Experts of a small language model.
Size: 13 layers, width 192, vocabulary 32768, 60M parameters.
Experts: 32 experts in each of 12 layers, 144 SwiGLU neurons an expert, 2 picks a token.
Training: a variant of SOAP for the experts, 8655 steps.
Below are experts of layer 10 (counted from 0) of a mixture-of-experts language model. Rows are named router (the router's row for the expert) and show model dimensions 0-191. Each number is 500 + 40 x the weight over its row's rms, rounded and kept within 0 to 999. Numbers have three digits each.
After each expert's rows: "comes before" lists some tokens at least twice as common just after its tokens as in all text. This comes from a sample of Wikipedia text that the model never trained on. Tokens count by the router's weight.

# expert 2
router:470448470525516464498517489489534580522513541515500511543509506431527459547535479449474414498572508437540531541573462445425457482476441494487459471467486556506508507489509519442537539535450565461526571509538545551451521544514483516545479460425534519468550461454541571479481514488459562479488524452493553539505491481515489549469492538550516517557488542455552509435425447512454448511429452480514468547464553469469579513517597513436494467489494494513493530476513484516417547576505526491515490570529443509567514532524411418440493454445500529496508529551468548536527518454462453545
comes before: "-", "19", "20", "18", "10", "1"

# expert 24
router:528453494504492450516446432428582597566483554519570479469540517486470510491518545499512461498543507464522459537516442470409485477475488473463526458417516523532484405528536517447559525465476520517543588486532499507431539508503472542511444469524509512519563428462552525483481517489480515523502500441562528529547504463467482550457469528476511499545486556470510484471432480488483475525480428478582460512480510480505535562471518518472468486461484457485495529493580474493439559544508518498447522501531542478544542544519474422469558455390454492518560572516451528623542525480522442507
comes before: " the", " ", " be", " a", " his", " have"

# expert 5
router:498446547493511510456495478498574527579521506488528535474533514448524480466530492494509433513481489463577507587469455478453482472493430482461567452455522532546504469500509525481537527491456502410530522473532514540431524502544436553564552459505471528429549405460463548497482535535449534463559429463520515481506457444535487522451429542528538502540511515492540453505423478484500499531482464464528472486449474512448563561493549544452505531474489438459492528496546430464438519493440497539483488553533507503572545532481507435462564456443500506510543518558448506520580575445521423575
comes before: " |", ".", "–", "th", ":", "%"

# expert 17
router:534432492518545440536503493457520553538462516528508552512522563476519447505498554466483474471591513451530496507536439491450507450463459493487552464492607533528475519510510529499551532484448531464540534505565532556437501519594474532562528489495442528480537463478564532463526520485464515489545550418514564495493520457473444572485401527500511507521539550493547467484419468453491463542494427472567466496455537504440547555449481551466473454462472475560464524520549487482453521564477545496516548508495505503518561563476476439442558417438486522520477534511489558496488537453405481518
comes before: " the", " ", " a", " an", " his", " well"

# expert 13
router:514466510504503502524500462516542551480520526489459508484565524481562506447542511518531443450517528428565513572492459403458509449467451490485537489424519529573463511526462512507489482538453507473444564475521494528434527507543439580536518467509504463462539377465517557497459526497457521499466485449526497427472503456521488488527441501469546449545551553449563529490518486495471468503462478462525497530445578532439562537450516542476477541494469456420486534446517499499435507504497534526476491539569477514559580497483507419439546484469463503501520543523473566541562525445380454520
comes before: ",", "\n", " |", "–", ".", ")"

# expert 14
router:476486534527508482516508496494537552524582567500490546480564525403494492494484515455517464482580516446512504545589458424451415428480481443466535457468494516517522463469467526495538514480454522460459569532520562510483526548526438527492568449464504561435576507427555519514471509496465553516517484510512492518573485479541462561476500544535563434537494539505540462470494436515468466536441463487545491519404564468512491523470554455489455493470504478413486484482518490522441505514516506527449513555566474498544518498484442454469514516514418530531439543553452594521539509461473450573
comes before: " |", " (", "F", "_{", ";", "N"

# expert 31
router:507478528517506481484487460528513550512579510472480525538555522460485481482515502481440462537559511492546489598575461479465427482467519444485545477458494511543481526492437528478520575478459499432439515491530520528495548482540399521527557433503509505488520464445483533545445483477468516444490555447553495500473444440552458515462477548541494471520498553437577501510477477488407501555455484447523460503452567505519538579422523513462429507489487487470517512505545493447456509523489552507474499551592509497518496531495496454461581461493443534510514563507478549565546516457356453534
comes before: " was", " is", " were", " are", " had", " has"

# expert 3
router:493430542531541439512452516491513594504497551480513483511528513456516493514523517527520427399544498483509507564551472443465465454514499462479515425492466559535511476498525539524486465498540469521528525483464545533469505498499458527538533436479505494429532444496525516523463481512441540485542520466581504502500496448481487486481471523458563450583532560475602454509455468483495458524483455436530539559455552537451495537438544496450444506503487456460527511467552505464433519541481529482445550538572516490458542492548522443437576481501367582499514558512485541546546575478462442538
comes before: "\n", " of", " in", ":", ".", ".\n\n"

# expert 28
router:510462493501526534556519473441548535601535537470512543509570505409517496466535501492478489476574567458536490556514491442452443521412512475403558489445530580542557470505491559505495538489478468513474551509527559508468516490600467555577509465499495530475495427464497544518451522483447503459600516471546475483559478443500468557468460547553519464516498533451532469502467464492448502519470476475491467550438563526443489526465518444511500498479481472468482583507553530503450503514480542490414565544540534481525509520490499465450532425495458529553533524536457536513559538476439437512
comes before: " |", ",", " (", "\n", ";", "\""

# expert 12
router:524464501570532434516487464484532551563462551521475535488522531461504486485512537466461427420527526460503504571542482475465478456448457451494534469519476525523520551522564480479538526500446539483558509488503540586487545538521424521508478401434470532475553456495524557556437509433526521495517551442568501506496431479465439554463468548560577495553522508478527457470523439516426474542470448459563458531464550504503535524464551551497462463476483498501552496510569492429457544554461530493480548512594540464516522512491477429467545473469455518475539489497488545584492472483439451553
comes before: " to", " the", " in", " by", " a", " on"

# expert 9
router:465477495496521504518499480513490573532498522580553565525511515476515432557503532463492462464557534483534513485526448471434476479501442464439511448457582517495453440473510523494544500499498519441493546518514518555444491547557474533518517471443496485486578468467529530489443525543489591497523530475467495534465480487476463549455486571512504556508539588483568503457438461498460430504475428431550495551467531475470593601496495515499469515488454397533524531473577477501421508503474581491432454526529499531553499515520460451465530461421447517525496551541460531547544546447477462528
comes before: " ", " \"", " -", "00", " United", " same"

# expert 16
router:517474455543487462516525514539500541489578572583514508475547517413507438517513521468502488505551532462514469568564456437428505474455519496452498452486489551548502488541501522470520531511479507492458563492520528507472567509492420522508509488445532532438541454470538526499456502455488520466476505454478529490557447438460486522455476494447539451550468551478495431490452467497449488526468431437516464511418513483485560540455531529494438473484512466453523461459514528409450541584496518463492496516598491492546488530533404435487569439450464486502544546552492594587528499482455451520
comes before: "|", "-", "==", "The", "===", "==\n"

# expert 20
router:530513526469494502531455443493508537502516564534539532492534580473469495440518524452562428484548526491537523550495521449477491442460469420449506489471529560555498506524468556505504537494461500439521547518528542518474493567544394540532513461466552530466508441454486564480467557464503540486510510509517505415532425476494453582474462552509503489570549497409529451487485482522480497540471460480495487529405531495479553529461517464487454472470494464410496505512571472511445559502508513536396545548569474464582538529475532473460485430448437525543536481521487532514596520466480479527
comes before: "0", ".", " |\n", "00", "%", "°"

# expert 30
router:475463508528561478566524509472518531541499529531528523490514480386551488491513528412502507472527526455539513537518492461490484429521409484448528476468589574540492526517492490469493524502434526378507556511532581576468486580571464507558516481422476521454542472459562596507449525459470526490558493456482496512478457455462516597478484512513505479544523495458516520492494471510478472531453470463521476506481500509477533522529512521466481500440491472524456529526536491464441559525497557523439503541588491475597512560479464476426492467475469543542493497559454532513508499441410478567
comes before: "20", "19", "1", "2", "3", "18"

# expert 19
router:479482502562516449505453436493580552567478571456525509524507494477492496490528507506501499431519537483576497530544518467501434445508491450510530436491502533522493504479511546491521558497487487497522482544483567544523530514511449487551503406447521533488549457462580524536421492448437574474552428475577503458479483440475499533447511523493541465576490500448562447501438455491442415526500451434547484531449525535479542522464494454477442529454509501487517512519575485501477529554530499462441511537564512520509531536566477455455532469450399518569566501534451544527577492458452455523
comes before: " of", " ", " to", ":", " for", " in"

# expert 0
router:471451538516541470510461465459513559527500573529532517520531576446473470484516487486490489484530515455520479566524488476469486474489460469441570450451529551588461469506537528520493513488490493450532539520510508574426509510547512517514487492537493491477582421460525516515454530520486523516519543454529496488474471423501464531513382521534491483542549519450516485475433442487495491551499435494540484560447530527454550522472480483469475511416489461530476516485561514470421483546496555500491543527545462531529573567540443443464588428428435517494529518524451556616552516477439453569
comes before: " the", " a", " ", " he", " not", " used"

# expert 21
router:480490534504536485525510469441508574535570544509558528539530548451495513496492553457507479477585531492566495559555489441461469455470438480467499438488472590567512455532484564495535594501492514437523558539529565508464531452551416528551495432446572543464506445471556530498471500508461544481546508481534479484571469468449435540510471536488508457563513504484481452526436464486481452510460485447543497475447536490475513567460517522475418490422544450429514487543560522505456516508513493514418537543533471528504535475498480467466499483475405584536469520532511558486528511459470454527
comes before: ")", "),", ")\n", ");", ".S", ")."

# expert 18
router:484465566527542508513486471461556541551477557482585524532555509486488463491531553475445443503526479446546605521537400470459471459412413498427509478416553547534494419513459527495464498520510505465502558500513529548438534519531469523483513469427519525488530465463508521519451522543478573476548491453526470521517463424540453492501424511505482532530571532476514548541499466515430470517468489486530485534469544475496541577527534486465482541472453446467491576510565546504472464489474531465469494527530471460479559520521504448461559472469465523533512540510448483568549597462464439553
comes before: " The", " ", " In", " He", " It", " Total"

# expert 22
router:527445538592505509503518498478558586508554547490464512517554529456496501469519529479526464462571521444549468514511453464415506428447502494473532471472491582548497508472499555540510560477468511485506572506512537538470552485551428545567518465478536510438505437463526541558461489501473574452509482491537556497516524428479445504483453548524526463551518580485532481518463436479463446530446459464504462558444568558456530556449489466474436492474492482386561522503504498503420521534491511526435490534547498512521536506487493439470510506485430593531500523494491554529538488450441459551
comes before: ",", ".", " |", " and", ".\n\n", " ("

# expert 29
router:506463525511480460502468459458521519529514544481484497465542552436563466457473511501521471422552516425574478576520453447462456407467481458482565416478526560523510502517528571505476522487501514486492518504504531553483515508558440521544528496460488534466519425488521518531474472448483520491544474487543517467559483462477465522501443530475544436560515543503540471492466449500439478483430470425509476547430553517469509541448545511495441499460519472417508525496550536507454539566495548492441524490540502471537548452517522429492551487482402572581512519520427569484561543459401457495
comes before: ".", ",", " and", " in", " of", ".\n\n"

# expert 4
router:509459527532548469539481502445551548544494532560508551507524517479494459509481554469458468457592522454538490500546406456416489472455491495421534474415562508499460460518466556501555487499502515432473572469527516518462528504590423566491548466477524544451562476503578515527446506488450560453528525456474549472520503421481473518496440518478565487527482569501539481537462474467468454507448446457597457490477537496499547578473481533455436473509451444514497517507568529477459536522460566487459516512528499498549542552501494473463562449461445517521491506514442509565527534444478484526
comes before: " ", " and", " but", " which", " with", " a"